{
  "d_shared_expert": 0,
  "balance_bias": false,
  "rope_base": 10000.0,
  "parallel_block": true,
  "final_lr_fraction": 0.0
}
Below are experts of layer 7 (counted from 0) of a mixture-of-experts language model. Rows are named router (the router's row for the expert), up (a neuron's input weights, with its number) and show model dimensions 0-159. Each number is 128 + 24 x the weight over its row's rms, rounded and kept within 0 to 255. Numbers have three digits each.
After each expert's rows: "mostly gets" lists some tokens that are sent to it at least half of the time. This comes from a sample of Wikipedia text that the model never trained on.

# expert 52
router:138105131152118156093128125138108140107126133145163136118145137166119120157108133078122117152152130128101166168162145087094117153158102104130152106135133107130083132146099107174141143114139126086110110108159104144148132158106139145111183171132142143147094096084161132145117129101128105126145167145126164084106142105134141135140127153129146137134078124075084151118115101081143109167136104104170111103139089109131152107145162093094101106120144144094137140115133121163159114118084154
up0:091136062133178167126114145111140093136144131143125125098094108151095136170096146099119082149087130121172120159125119142130143168128193162146138120124110128120100138131145125156099112087077095105096085137128092157153127101149147147129148147147140151161123155152145112133152107145124162175146134118133122110121113094133103127118120059159135146089112115150157137097120130141101134177127095138112119155118102137096148141141135114116154131111150124128170154093146107134106099122145138
up1:087144114154137099131166112125160079100144143138155098093121145105093112125142166114180131138115132112142162078134141106143145132110118181140130147147099061106108135124153138146139128113145112116110113164146151135159105147163113096135114145133113128113118139083118148117166125117104094180090135138108129168094109089149135136143156095126149117089136101133112148105095141165108101136156146133159133133087140119129125152107132104079130181132145109123176110117152128133125171115160083
up2:146124095169108150166146114098116109125097154134161120108068152149107146117096135133095160143111150112113122130138161117117146110112157127131098135104115106121148112146109107148062153119110080102122122097157069142137105147100130111149064165134147174111128131145103126141162163126133132130188161146102114136162132136094145165113137127110119104122104103131134136133173168115114162136163138170131125120162143108151116134101150150144134109156133122137124098184167093123125130106093134
up3:125117123163088082083129111147118135102133123168167125125146107124160107121092080136176104103132152089096127138145120129111108132154103088118120132082130115137114134149101115127116101136118145109171108147160139097127093164122143153120156117148129103126135107107147133195151141102116119172172142166122150112114136164126175162068106145178116153135170123082121109106103152131145104129138085158185129095155109158140127163142121127126109116105139141139113135130128120131134120121097159
up4:125141113162116129144147122173145134072138096096087138113134090125152074123090154164092098109111123111150121069132106147103143162124155153125134120130133151098116127132137146095123108108139104125119122109143123110123108157156110133132114154113124121132112108076117165139096126146118133152091112159082152090118138126095133137144119159167126139125092096152125191134119118148107139159116151147141182118101121139122146068175163152169149157106158092117133134155081097122152116115127140
up5:138111172157141169096137160147122104128135170103137174169158090130123127103115122082101170084097135146130145098145158090150118138110114121157159116146121154149174112120133190121127120093145119111122100141166125065127135095176132124137088129132148134159110108115136137126115094108144144132143137125144073125124105089143133121116140130105080108081131107118143148122102170131111125172097115123097135113132180131152148137120129118156103163160106102119132107104126127100162135103148102
mostly gets: " 199", " 198", " 196", " (18", " (200", " 191"

# expert 55
router:104075143140099093136090112147087143098144140118133161121134143123109120144078135115112108138144119112139123156175144090139092111105113093152106093123144126139097114150135109144125106179142147122098114076140096149136132166105153128160136160176141126160142110093099139147137139099116110164168146098138132111135141103122127124132116135173117119160107109098113100167153105108160125170190113101133100167178125125092136088121156118115140120118107124134128173165132150109137116124104175
up0:145115101120141121122124128191100102066135129116102131127139164137123147124081113118098096128143104116124136091147105118146126104112135112081187108124151153109125138154092141147170142136134112148122089142168115131089112153122158124113159095091132116170110108083135113166137059117199159103119134112136163131140100142076120113109137148145151123131163160086137129099113111139119112147173129109129144147131105134134112163124131139142121163128099116119144116164122139124097097174143141
up1:156148100130155134142159130130137142107171116152102116126178074141164135136122132095134139114121126136123153178139157136139119139136137085114157129112098147107125090122086154128140142159132105152174114101101115133129128122148159138112129149145124141124112132134111140155098116134128151084134127123150141109163129129155139129082122142126150149131096158124134129153102103135150116091156115124125114201130121095121169070193130109060084098159087089129146093123119118098154088118166143
up2:132081153137139102142134129141115104118170109146136128151134092149146117142120119130079110119123098160112154155122152104109089169124160155200063122120133146107153094087172140164137081127146121093159115116119164102130102121133150151115168124083121117116132137118132162145110097097115136147118117093082156116131131112135162081164130114170072100129113098144139148123167132154146115104154136093117155130127127119103110117138152095153113118118148093118142127135129113173151141159119097
up3:132109144172117131124076135197119111132102140138138114146124077107138156117119156104139140128110167134137137163144152133173125117120069149117120065140100113098124148126106100125164116134120101120171106128142126131136128106094107100113094121138133123141096145081102133130182126143117126148151179078100138124176104146152136158083112123182082124124119111134164126133124124111152137097148105135105159142128133102128104160137142101130088108129099125103157193142101121143126137143119108
up4:087141113146123156154123102148130143104081150114146094145093117155166092101166083113123113130102139132083132130144117109167074132162115132128144101143106143091115119183126078159160104138171100153124109089173146131131153178135128146126150121127136126166116115133098152111117120138113134148084135133093123136100144112144124096127120134120089175116119114103142117150128090132128104117134129126165089103114135081148163180149157099139120128111106125151150147143173139118126088173114139
up5:127152167140130146128150116124101138110162143101155132127149120115088141102133126119198087138132130101105090162155117172161165089097129114081069107117158132133151143173105115092123138151119130116174105096120112108114123126116145117127117143145112080146131157139115108113135186093166122121178103124137147100152117138135120151159141117130098125112153124099092123094117083157124146144114120083130144124113078148152135140144107155134132113120103148061153145112164114120152136135101131
mostly gets: " social", "utional", " Special", " special", " religious", "-year"

# expert 65
router:113091114090093108122112107116117154103155159152165131157109120148115135164099131098119131157138112122127122157167149116089105123132132130164147110114114101163103149156097077169164140154148136131147078074182085127140107157129120111156168187148126139110110125122146139145131115110111120148160143143155139098121103118099152137114124144142142144163114109071111135130099106093151121153143109098169085128165083122112126119101152132092147130079145147105117125141110128171130129140095130
up0:187116105101121108136119123151112129089120084142151156122091101119122114123128089124049131144127118105142124079120121121122134158155104094166132096182141134119155086103127109133121115130141084154111086113149109145146156164124188149129157127124119148148091167141105135152128161106137210144127112126141138117120134172119109113117135128142135118109057138146095151168120105136102117157120136124123100130143104133102113091163167112134130106135137143131107136144116126158122169141111119
up1:090138160155149165185119171096103155176173149104164095125099136143153105112110133123125163109115168133105136104142133110127109081105160119110109116083115101156085143146105121131069175143103120109123118116134108158141112107100104103152142140089100120101128118127120161095126105099161124084159115111124144140169158158126127160118101135111130105152161109099105148121116159131152167175109137134144128127139166113101109097148134135145142144116108143139126135139159124131147084123150173
up2:126139201146146120154093126155138160153075133151103125131074152146103108121129126161111144096120155092145129099128168103129138118115123145126111105143130080112098157167117098084151096113142116123119108116157125147131127141134110114147156092140121148132150094072143119148162171103120097063108125131120163166174152164133121125157128124111125150134174137091128123142089142067139145156115107155132127144146119128135119135128158133130116152156091124125148146134165164121183136138125122
up3:150144107091119137103127158186162133125126125127130142124156117146146157130107094088111115189144108134157132128127121116123141170141125141107160093120163192091123099102092113150129109090162140138121099135143102142164144163126135161144150119115143191131143153120138124110109149169129094126091137134133122135139115098148099104157169118184184135084108138116149127109085073125156120121119103101140133107140112114157080158104145135090130100156111124128155122154115112109138126105128152
up4:172141131119126091168110159122167150154102151152153147151067123151116121123130093100156105110140132135141115150145147148145146091109120110147080105106171158098151110125133124162138078083152119139109103074132117112147159181121138163109115132163153149082122151192103122099119148162119151091120102131168139143126133109096147102139105131133132119125132094129115113165120122075131140155111151113097119151122126093131155115148159131109128126130149092084126131105079138145110110125145130
up5:103128175138114136120126123119146107162115111132124135166182151119123152122114135129143122093132121147179139161126157150131094139113136101134160140075174116136137111139090112127137121150133122161120123098087092129133167135136140134145163150151092111137119123106114183098113104123125122154135089131137133072125154112128116100118163129121114143062138099090127139109068110151174097150104092129149094156147111128108112113164135114118183162122083142174123122156121111119122100159163101
mostly gets: " 197", " 196", "–18", " 185", "-19", " 190"

# expert 41
router:140051134149108132125103185134122103110131141143159159129125114143100158147118159112112070149142126145151127121168165081156131143140117121152112117102158121112101113155115150148166116154138127169112081094153098090127082122124133123144161104131126144146107126114113158166117130111167139108128114115096140078142106120079145125108102152152168081179111109116097148137140126124153113179136113112171106149127099135165121108146163102087106123126122102115117140155114138136132109141107143
up0:130132197170116117106114149170133081155123162139145134128121156145134117116110135104102138148120146150172155136143154130127085071131138141132142114128134156121119130156129136135102126090102098152094135117094197126133118083098159089110128136075143109131105128080127124135163128135150092077135153125106164085139134101162100129118118158079095159143141144117150120140084096138118112173109131102137141135121136126106116105129105131177131098110112140148092159124117107116165129121162132
up1:105156163141164127132115156122136124120107105160143138144091137155099141161180131143159144128098138098139125093129145081145111118131099117128150132143134125136153101134126125102169104142102089120158122136097141129129119127159137133141140147141118099095118137162128131130071179151126114163130125101114097110087116115125111148197130151184103141113097128123074128114131083114205106129094121155135166165081111104146107133149120108117121147104153088168112116140161141122156105124101116
up2:116075132106159141120103147107163134106131108095143154130132100122115159117161154119099120154134164085132142119128117115145123143119136136142169150097152126132124109156125152116094109185128136097142095141165151095125175170135130170092134143116153124087111185103157126147125177177141085114169119101098097109134097129136141158157139120135140116132109133128153132138114105112171110118142126163164130137163124122164110127139134115114146141083113108112092118084120091141158117149062109
up3:085101132136087111139098116110134101134117128128133087137103105128073110136145143164158107113160102147136134100130119121122129104131153125119105134068126108128121118169123141125137146170141099123127115115127121101133159124099126113167113122146106103107081150158131127172108136166157138093104123111172118150168145138130097124134143153135234155138126113125085105120139107152153121092180116149129117166119127135127170117097164145086144123107143087120150117080167109126122103112130138
up4:123125119148111155088119139149182094101132105109160138185106092158112138122070097107124157101133116112116118081129097102145144147137086108162167131167149149130114108136161126141137116130150143152151102112138155141069092130093206127161135172160108131147126115122153159121120131121139154154125132125137077159103148147126142116122117136094166144113123136120157137140099131120143115131144099066150118150113087110103126123125105114120128122075130149135137123130109152137128172161133092
up5:164086132131153155104098141115100092136127101136142097141134109155108142134138101127134091122105074099149123152132118144166153125115098147182124102140160158162126141170112097123081110126184159138150081132137134089106113157089143181125178168151111168128139101160131140144131142088181108120155116112140151127097130127142126110164115165110150101113101162099130117115132161121090155147122116101110151155127128121105127145115153158102121128075126131115107133134130167160144134149134131
mostly gets: " used", " located", " played", " held", " announced", " made"

# expert 105
router:103080113130120103091121164148103114107111180153165156138103126133096147133113132108144095150143120139133135161165181094141116116131099162154100081112142103123128141090158121175156121157160099166130094091171128081084114141121129132162165107136140120114126105130113130143150147118130135138123138102108139101151103107065133130107109151168108118149109118116091124110155118084128115172163136112167129151140108119140132088153166133105131126111088101127117159155132139127090149148124163
up0:139076136137101129096131133137102120121155132144080199155116110130130118125100134114104093158183102093139137132118109156166147140109176126150114141141155114077117153125131090131149099119140142140143134101159106067133090117103096129116154143092118159156179145132134127127144155163176127097105155127147106144153120116092063128086129093155155142142104127128145114115148103124142127113142125143125139136112155137136111114135180100131132146097131148131155099073102117146159156134121130
up1:149144142121123133086135167202165107110154112117075139148097085131102142107131126113141165141122136135129133156150151180121113100124134117156125133162116152135094122114152104111116090124156163159147114140092112133104124132149136095078102131120162137133129171106149119141119118119114141122131119146119100109107116166112095148118133136112108199155153176115102068141087090163092087144155119112101136104125122151145117140122137132141088136102107148139118141103133162166163131161157110
up2:117082122147153121114128138113110138132141127141158132078101111081124098123161173154113129110162165122143119128135132138198126131110137112137116086092172133143123142123152148122136152127088137141129109118144105072124165128147124142175109143129122168132124160183125148184125104110144158131109112120122142099126093139125121091129134119110115176105131103147158131123090126123141132146189115110118133142188096077125120097173116140087122163096133148112121141076156132153120107138139104
up3:103133119113173128147141171117211126130116173134130162074156089136124180128123161121121107148150104117107100112137141097099123136147148151117139137103103124117120120123187119130103147123143124114140146197139075178106089130126112102130098104125130157140120097096158172136167101100117102164120149137119144147147155143125104146116127149083098133119139150128063121107147087126133098096128129084140116131179100113138131138144146106123145137127114110104127132128154122109126137131124159
up4:155115125177067135134100149150110145125105172172140137122096102166138171138118130102125116106157094152157132162138175108163113092150112096162088122148143116131138168081100122145134117119111126111122120109146117138111150145103106124154142104144129133157167166127128133153138113095115127122112158145126171130146114122123141130157116122146137155150115086133116099152141108111065117120183108128103138104087122121128125140118088080119123196127147089159111129083111133127129124111082158
up5:128116124159117117121132163139118129123119119161126112111189157131103116150118149154140134180091117118118125150127128107128144149124123099130106106149141153147128139116081150084125184113152114175124124088150132117098162167153138084105138132084137133127138147105069121136157135117118186113088123116128168121157082110120175092101135122161126172172097102123117120114149144131091148184100115133107118085137145102154128148134124127113103170083146108149112107097131113119101114122114099
mostly gets: " became", " announced", " received", " began", " named", " went"

# expert 27
router:117052136136112091105106150170085143089096131099157159137139131136109122155115129119101126124148116128136127143158138085120136100104134092156153080110148144175091102110120139140114133157169129150099099090163105115093104143121138117169159165137132126104089149095111132138141142099147121123160147143140126091144147120106127119096151168121150123142142099092113157122148088129143125157157142114142117118178094123115161097102175117098162161117101120131105138154126116168139143137108170
up0:149097162129150136167153135124131175139143134098129126136157089120115102151068146100137149143123196137133138164135140083105081155093139151138083146119103141133115139133069107157118133126096126096101110130132141128126123124120138133163169150151134105109133124086112124112113078103142147154105100146137167101130096111116115158070126131158131138088100104145135140134144174099123127095151132121084112118162157127125166149135152130160120114121133126085130114141082118141154157082148105
up1:145107157139128070152077133114097160130092137098109096141116095139107127183108127096143122141114141150140137080133130118154143159100126122111134104100142113133156097106154144163122138131114129130091110127132112139153121172119131139160125128108131110106147126112125104102122214143150089159127195126142108123152160129133120127118168122125129117126131145129127124143143145099118117126125105112130078131148113146123152185164173183120150142150091121155097117179132145073116142160093131
up2:083150156110178140114118138139143102110124108134140132121124120125135097164125135108154100160121168139095118109131159114107149113114124117164144081147142134118124136136100141095140160169093111146165087127149142106094115150141140133059159148126145084119142135125123135105129095136136168129128162133151105138155105163076071150154157103141138109117133124123151150110116153138148123150099127134127108181076123125132164124144102170111100148123080108117102180117091127125145092181155120
up3:128105110106143102090124100107140106137123102152110126110129144095113153120138108142179141140095120147142122117140174111159099108112151148100120101085130109146124123127121121180157121135127098136102098138124148104111114122100109092112139121170146143169172107101121145133083128122113126172099154107123171161123130056173146131120100152123119111166083125123174126116123142151144093114090105122149148117083167131061119147101095123131129136112111109141148135118124188158153161124143113
up4:149110119150164115101141112108141146108112149116164145109126154109108162140114151112135066118100102135135128125140147087078124152165168136151170110135102106119086135123135102135149117085140121108082123147098140154103093166100126084143174118103157145139113125145157115160119143090140062097097157164142110103109128141110120131138130144150155121086110129138116142114103122099171111139129127146190125175121133140159151119101139122159139108161114167150093133167133147114123148086142126
up5:133136118070163116128139106140116085146159159104172103155174148123112171104154142102117117080162150106145125129109119110108132087127110140147084083103167131115117149096130109143132075151148125146117125133163126121134143149163123117175152106099124110121078146132132135180157136169111140113140130114175118122146147144131127124125117138085110178132138099112119112159099133109121151131178153115145090112140107165159114134147095154105154131156146115124107102155136107138114096163175147
mostly gets: " local", "The", " national", " civil", " These", " various"

# expert 122
router:085094112085099135172098164114140129114140164121106172108143130160109137150114101105116090155135124143127138133169151104150131149128133160114118112086142127126123118130094142146153118153147115130133100083170080114138122120141131130150136125108120126138127121064144138128149156091108153112175139121113175099093104099117162131088164152140142124135106085111104130137145125122121121161165109074192090126106104109131130117133142105079116170132085150101132172146137127131161114142100140
up0:125119138117137085151118101162120101113125154105136133094157137136153142138145096101090157141119153129153119138140108145127098156108092163125137143150119127138118096098155143173115160137134132141160138130145076070118139165115086100115103178151133152137128148111093122124087137145194137163149180149158112130120140117130140172143152094133091108070119098126117126136119127069113154105098108148131118123087113117144118128130119160125179134126100095102138151144091122123106150165134093
up1:114126129139111121109130151128143133110136104133112188174139100153141115152120138136153121136147106104133109112116132088136134133146176136113118130101093146179116156150074102136111180115134185113114142119124117144115126137125092122121130175146135146142110179092166132118140105125135118090127104144143103122133147134124140100168147162098128118092119072129134150118153086103189152117114081090085098182120118120163123097134109095135149161117105145107110123126109160154128131147136191
up2:112127105128102109127120119139113147152162130090132117118123119128133169156122123141149126108160183118175105121140147127133142116146139098095115116132144104080142124103123131116095113090121092175102134112164147103124114121114139138151137186122175173156113161107106146088122108100129102108118101108139145139143134111120115123127114106121211094152153127141158194112132107127198142130142153130109151135144133138145105130146118140100094131114170093093139121092091154077115135111103158
up3:088127145086126107144133166133108122106140071149153125117122129116145139096115155119151088124092137185172126138130133139126123111111082103123099116101117132139140186132094115114149104137134139120149108111138092155163138145121142153106103160118128105150141107174161088133092187125160131111164108114132082146135122149126156139117131129158163088107166082119124157076119110090127147128095178089137144122142135157125126132129109173183114108152105159116105133143154101118128127125143115
up4:155090105127076134132098128181101087105119146107119108163135123114125148112156136142142134150159094138122105126136121178143142110107185178110132153144129124120169113156120116141111085097131146141105132117156128129121108159175179110141110100164135119086122159145132120130170091095149143086129101127115153148132118155135116146123101176126108101150118142148124145175149088137132131118159104134115166073122158124096147121157116133138137123112128084086143117125103096175131095115130092
up5:125151146114153190124096163091185121117079159160099127135135173162145120141136142078147154114124119153094118126146153151129105121146093143094155107126092138122123125108145136134155153111122113148105133135114146142106156156127095157120144134153146127096133142111090098103154116142120134139133137094115138117121079167118101139151162173136101131114123109115137159125172131104107113136116087128105132140111121121105140141120136073080128037124140169112145143129172129130148134148081147
mostly gets: " head", " story", " work", " program", " care", " goal"

# expert 92
router:116103109126117112137143145142123167053132148154132137131119152118125180136076129129086129103136114158116154158165134114174159129127147147110116136126167107108077137134079152139129122131129135129112109088176073113143093159113169146182149114115153094157111140130122147136128130122131077142134151110146154110128125096119151120096146114165115089134119101090079131130086085136118133135131152123148102140153100133134121094157123130085123157101112113108150172147118099171119121124104134
up9:108146103176182138145136135127129111114169116097127125133119137136136135107115157089157144151159079122138134139138135124160120095120159160118153145097110115129116123145136137132128117138126165151111116165124156174131095170131122078107118116140163149097154170138096142154126096130116091105128131146175111075114121129113127068134120097158090148101159135127131141142130103119148119094138141116184092091144118109114109135126133140151143100065109137085131121107136079120120076146076141
up10:203130108136119116118155119144121064103147155156140134106097148107148131147096125143125111151105125137130153119144101130127157082155135129135140114146145132121114058100094127129121113116168109149102135146157109113131072123135182138097145102107125129139092124113116131146161143110107151126135117124113141101137107104099154162166150145162131137102108129110123136078114164143169143151119178114158116108155115152123124075084110156148132138176095114169147124115089110145102116176127134
up11:135166117117061109109125146110105134107141143095137115084127122097116133093123157138102118135153116120103081127132149124155112099114132168169124169119133084082099099147118089110110115151146118152116120163160156147145078161146118144123133161108133175102118155096145082130126139098171111141134139104122137138127134142126171128103155128154096136120108143147089143115130118100126120124122114119184156127125128181124148083142142130102136143147119123122209170164113120108127120105142172
up12:096103126152102138141131182114142191131114115122100101147116176110118108160135116159116076093154142124136131134128160144133137102137124119119087122158138156111077133120075094135132119146119119114105148117142103136138075144143101139165124149110106145163077152165115116138139135156085133122117150140131169131116143141133126089136132138124110094141137126133099090137116131140130122165159091138153118171085124145133167121105141142079085157134154157118101085118116181136161145132080102
up13:127098074113136048065117115134127138120114097103131149107109167147132147136094148166152122126080111146130092100130147091158174111126133187099135117149113126121141155142129148140135138124093077130115135145155098089125153154122155147142156118157129117138136106141150085158141177110106141122108133171177171120119111120119135181131118120100105130115134152092102136097109102112120163096168121118138108127123138172128118118127129133124125132157108098086156121126134149104138114148169126
up14:108140111145130130105109152138148127088087157127139132108122153099131122092157109140110159128129120158144130149140134119174128078124123124135173135101086066112127135122121134136149098132094106085166096130107091113173137094164126125080150122134116142130150128128130161138138123122103126130141095111081150124131176071128162166162155143143148159102116099121061155137144118138085099131124104140185166124149100157126127134166129149154150120116109156127117184107120107117137109133101133
mostly gets: " Genre:", " ±%", " twenty", "irty", "enty", "y"

# expert 56
router:119089133137113109137113122133125137114138147112133150123109139179101119163100118096099120158146125130144133122168110067166122138094117137135094116106166133136144083150126159129131112166148131143110072127196082127144100141164163140127133157125100122104104128090112143135145151097142134167162144109135116075104106081151171127094141140145140104124097129105079106121124116158156127156161113094146102121156086115138118101133176106103133116121135137111124187140113126153137117151092144
up0:175121187150127121126120150105176170116102109123097126125126115171148124119145123176089151138147073159114111119124144146111108157148118147119108125112131100171133142160095147109116109096125128106114101157131122136103150123109186141113154161167085073122132113132116131120143127139137084181140092145107142133129105157114114134116100062151125126142160116140152118121119086119131108120118128133145110106140110176163114119120129129105131104135122123175164110081134158182157103120097142
up1:116138139150106119091088127125121108163130139121170117135106080164106150127124089125135108096163176116120145133148116137118125128132062103131110128104137129104121139124147156095167144148134151081158113120173108108108160155081120127160120099096150146120155159099138143112079129070084116080118160129104152102177118142112119130114129136137180103127140098122114120120174140169145102138104146123141142132099145132134119131114136149134071175151132139162139111147125161153135135120126175
up2:081139131090115099144132138135112173105143129109116142145111147128102107106167119116088136145102114127092135095131117137119090115091142125141121152140078080158131124117144138119125116137093106142128109137116122169105111147146095163113136143154105115100132084136102182101130138186149100142143115116172125160117150145139116152184137100134168087091132116141131174145153109132171128155126151112138122147127106187133158143067094145119113130122115101145147100141113180115141139161090118
up3:166154118138145110132139122158141094147141142117157139146154140140114177127151143130114090122144102152091131087127129085099105107119168140125125089094142103120110117132158179104134108128116116104132088118105113133117075159106153115180148084088147159119135163084120111133173161119173126093101149145095133096168132140097167095128138148149150170174126174112125144119151130114130101109111152116137122136154086116126100121139086143148130176133126106132117114116135140095124143171154115
up4:139103189154124096135134110167118151102135140102139112091135100132094094157127120068141097088152126146122149158132124118129129168102167150144107143175120108120138165144122107118159112132100135133079110088137147095086118141133127131130162111130104090123141133122134126102114135158157141143096155167122148073143086136090120135120126140108165147116135149134130150153126137122145094129143127131119139114122100145162182104137123105137141133140153129127156143161051107141111101182093080
up5:111141121159161153116115088081160103121102117147100116118164140150128104149067124098102142138125137135128136111132129127106128148135081146119172139171083137075140077102162117159132124142160109135177141131185116127134125109139116122103147124091138176129080105136170102155115110133127086164111142114098112126140119095133112142155114188135139147093108114138127099120120096109148121114158124165083118123167161148172090121135175139144166139118140143118118137107131111112130107148134129
mostly gets: " This", " daughter", " It", " story", " village", "It"

# expert 50
router:135067118131105111093084137128122116086160128132143153133102144148121160125109111126147106158165112119110109122176155132151095122132084128115116121133156097134112120160137099154164121144125156164093094087145093127104091145112146134112156143137086154156104137128123125177131125121127104140170140139142157109084153089116151122111134143098111108150109107103111153127148118115145125185179181067118104136125090103152118098142162101137147161108104116116136172172133136145141135145117134
up0:087077146085137147101113135107130084139191109090154144117119168112172134146140142109129119163105155181132111090137138148159155144076125117062107146122115130117123125107155182081156145124080156124130097126144108086153109127118122169138136176118138112118117104150156154127116108154147127129161104129115119102184150121143122129136145134114147126152110110091127100124167099160149142143151154138146133149114124094118130113144116136119113091109130123104183145111130129150113106117152109
up1:139140119171125163125136123166125080119120159131088150171177158091087131146140098153099135121166110144103113088133153150139143138111125115098116107136121146114123102199103113134158054116101132104132125127123119130135145116167129166145083098115102110122117150130121139092159137132113125092156134112118135123126154113132139125114126139090142121131127138116150172189164113134125091154141112087148124114109137109169140122121164094085134186150122144138096106144169103090127123160127123
up2:090196107117138107130147092141096084091130117113177130093127130154129141137141100145142133111158111113126151119142118132141133107138091132132114071122119122120145159169124128097137157108172119177150114107143122128175127128135088125119128164083139164151085168156137132136163077092130166127164130141125161145116084130103116096107108103120116153154139099130126126120098097148158107151142154148151095139163141119114107129144111156120116152134126127182122178128113123080155127092144114
up3:059146106201120117123102124141175108119114151141116110127130152125154141145119136117167125153130115118076124112129131123122124058111126165137116144113113111109149148151136154147129090113117057120104148124144134144131082135144114146166133129122139093092141143144089119126130164074100088091167098106125128134138145165130167168130120129111113152151138122122085129130150138094129125164169128132087154100136122127098134099122101138144121147140084111097164151121174106114109142104138110
up4:083126123120159123138146138091117144134152155155102121134147118140138125151150142130169153089092114115143147135131125123081098154145114132139161069142092137141118122123161104075163138205108138135165109111137107075137142116097127156137152136122105137141142113102139103094116123178143164143125153140077160154141132101151099102139150164121160156160142105118083155114121113121109126091077133108143144094120135102131120119131108136091117117120122157144084089095081113153157131130142134
up5:162101155121138129093130136166114131085145102113149114126125176124122119131118141121084124168177128095112128149112118099145108113167177123174143145134198132117118115147128126118091134100169101137091128151105123142095071115096175131150140140121087118121130137122142143153153125168116129134080160103151119153116135095125130116109181098133114078155126125139108111136101135137134083126146120095100106115082103123134147081117152134138132146109158132138140123151133154151151098182101097
mostly gets: " video", " Directed", " Albums", " Written", " released", " Votes"

# expert 45
router:130075130110135110106118149158108173097107129124136185109116144154106142180115128109106114146130117147130169147141156091143118124112153121143149087127145099145082133129115133149154084185138131103111101124173105124132111117113128096156162158161124125110105089128108147157118145132157109161141126104155153085111140091104112133124130153144126116148113091107113149141125095104129112170147130132151067179157109107141144106127170098090142146129084143118110170158100127117119130165114161
up0:152147105087160197145122105192128138120119132120165160139141194123120124160121155119083113162155182093124091064116116128139149118128142132112111125143117090144094133111085137128126135120148121117136138130124138182132191145148152112108149119090151127119146152154145094134148160142141115110147092100169161122102116138119105135108123131121133130090147116108132122167106116146125151150142133125092131150123107119149112137137123134131112074108178141114166130164105095139099119165121120
up1:143154143133142123141132118112123129105140091130139109113091149123139118133112121093097063119141165173100180102111142061141094140157119131154118126052154113121158121127123105138118088135168150120141121104114116135126125127119145138180126172117121150158107122149068113169140124145130147127116121145173169151108140142156105119132146071128115139137104171121121131143146132162111139116193184112092099142146133132168143107150152140155139111110095137106146111170130135138144128137140128
up2:114109149124172193100136139104129140123114131098160153092086138128134170090170143096136143161128102100084199132135154108166115117152136108131121085120118098133091120126114117121138090138096154113116123167121149150121124106126095117145122150167137151128140112185118133101114114145135116127083133126183105151074127115142171134124133120118121114117152161114096132122097117075087116126141119155114123154100113118138108147139179108143109096133104165125124116111107143125096114148154171
up3:062069121153136102091136080115160138157130131095093138114111190141086150108146138079158141116126147130102146083118123123157122140082151108113123114102126079119093140112137138084148098154158156123129112141141108108139135125143125138123104156142133098140099113096150131161150113128136108135112110093159115121162140120129142183134126076099108133105120078119145150147119096161135142147154105155129108147135120115156144141130139136118120131159166142104125112164124152079162145171143097
up4:093144129163137141116130081121150130132156145110153093100089152137120151115113119095133109164113102138100136094119130115135140118127149112106133124139126133110128121174100066132089131116110130129117102188156106181070141081130128100128137103114146143121112116134131075129158139112100139127107111125090159168119119144140099146105131152116134118095166143132145140179142140159165091153111162149117101123122170093183134101184129113111168150108114142154111118140171106165117154140143130
up5:109166120132164132122143133091162103157099109125119087119100130117134091142129187115137058129133127118113139135108149135090132105130121137123121116130175129161106140124132108130142159129172096109122121114155106120116150091130159118129186136150110106100079125112100135097145159140141164103118097170176123158134107109115102111154156103115141122162158160131154140128135096114125164132143210139108156116114156164143143114146134187134125125094106115106126119125156154147135108094148090
mostly gets: " using", " provides", " provide", " Website:", " create", " providing"

# expert 57
router:133055147116097146168140123124118130085120139161111159143126163140106132165099110143141124139144120157122150136170109122136144136113109139149122136115166133118128146109115110137126113134162091128117093095189107137139148182117149140141143133136111107164100107142090138152103169129160127158119106117143111113115119127094146176115157098118138125133127064068138119102084075106125133180138105069128103106127110088126104112114144133115117167117105146107133156155133175114131146141105151
up0:123119112132136121117132105140121118137114116174102107102138144098110156144137117092148142091145169089161147144132111123105133150122093187167120148077130124088113107160124178132144150133131118171140112108115055109159114133088124131132142147152134160134123157134147111127138161166134116122132098142131108111120143126115110102125157099162143116149117071118087202131090132140124137164107119103159100143149151113082101154104134118141122122145156139157102131121120079191155128146126137
up1:116108125125135125121113187125100121107158153130112138135124169159143109127128128105189121134108119137124125102144132159116112184111160167090146156075128135157113138094154093129126148123116136118122109102164130103170122143104126134098154145138159155141092124117118085142138182142153099156132161102124126119112136139121119168133148101091105101109099174072147068133104075112092089135141133124156150114134103160120114121134140147073114167117133169104116110111128147115116107140124096
up2:098086124129171125134123157117138120078115118161137127113082097117130152084140169147136145116161107138142099118119168101141147151121115092146169133156113106132098149165088126136112151147126097137110119125126153180105116089080131122140124112120153087118107157161110105089101134091163131144107128146125116114094109167128165126063102162150091117158089097138156145086126144155143150127103121135104110154112133124141168118138121168136186113093123130129146125158142146125125104107097132
up3:129135139122146103178110144107172113113098124152143144157109146103119064168116117119153127134175153130106118160149145093126130127090133092134108129146151153134145141110130119140171167137132168089162121133136116149160144117116083127111137120098111135115097066137101059136127106135126136154120100148103092131120159130078102155117187114128121115148150130123128130131147142119154083138068093106163101120123153106109110144117123124153112125135127147175095139113129097124124122138165182
up4:121145094174183164140152097134134116102137138161134100119144162121111142142135098128153150159145119133098133124138122117103089088102107084085109141107145092157089095158082116120137095162107112173112106110153139146138113170100148135088171136128128091097102118098115094107144095126143133140104153138077104122140120108113127138159156134103167118106156139106117121156146114151135122137116130124131086159138132160152110143128130141125088131138093150141161141074094113168137166163142098
up5:134087090123163118146138091153134115113123132137127090116171165094102145133145158141142130115137105105110146120142119122163124156131102134100139126132176170129093115136135107106147101097113156132134104126146153115192122108186187093100149105133120153147088117115118138195152116122122095142121112112122123115087140120087127127121099111120128143122128184118094162137072120153129143111132136137159111158098169103129126089147140113162139142121142106150147112162113142127060136147101136
mostly gets: "amo", "vironment", " York", "ek", "opter", "itte"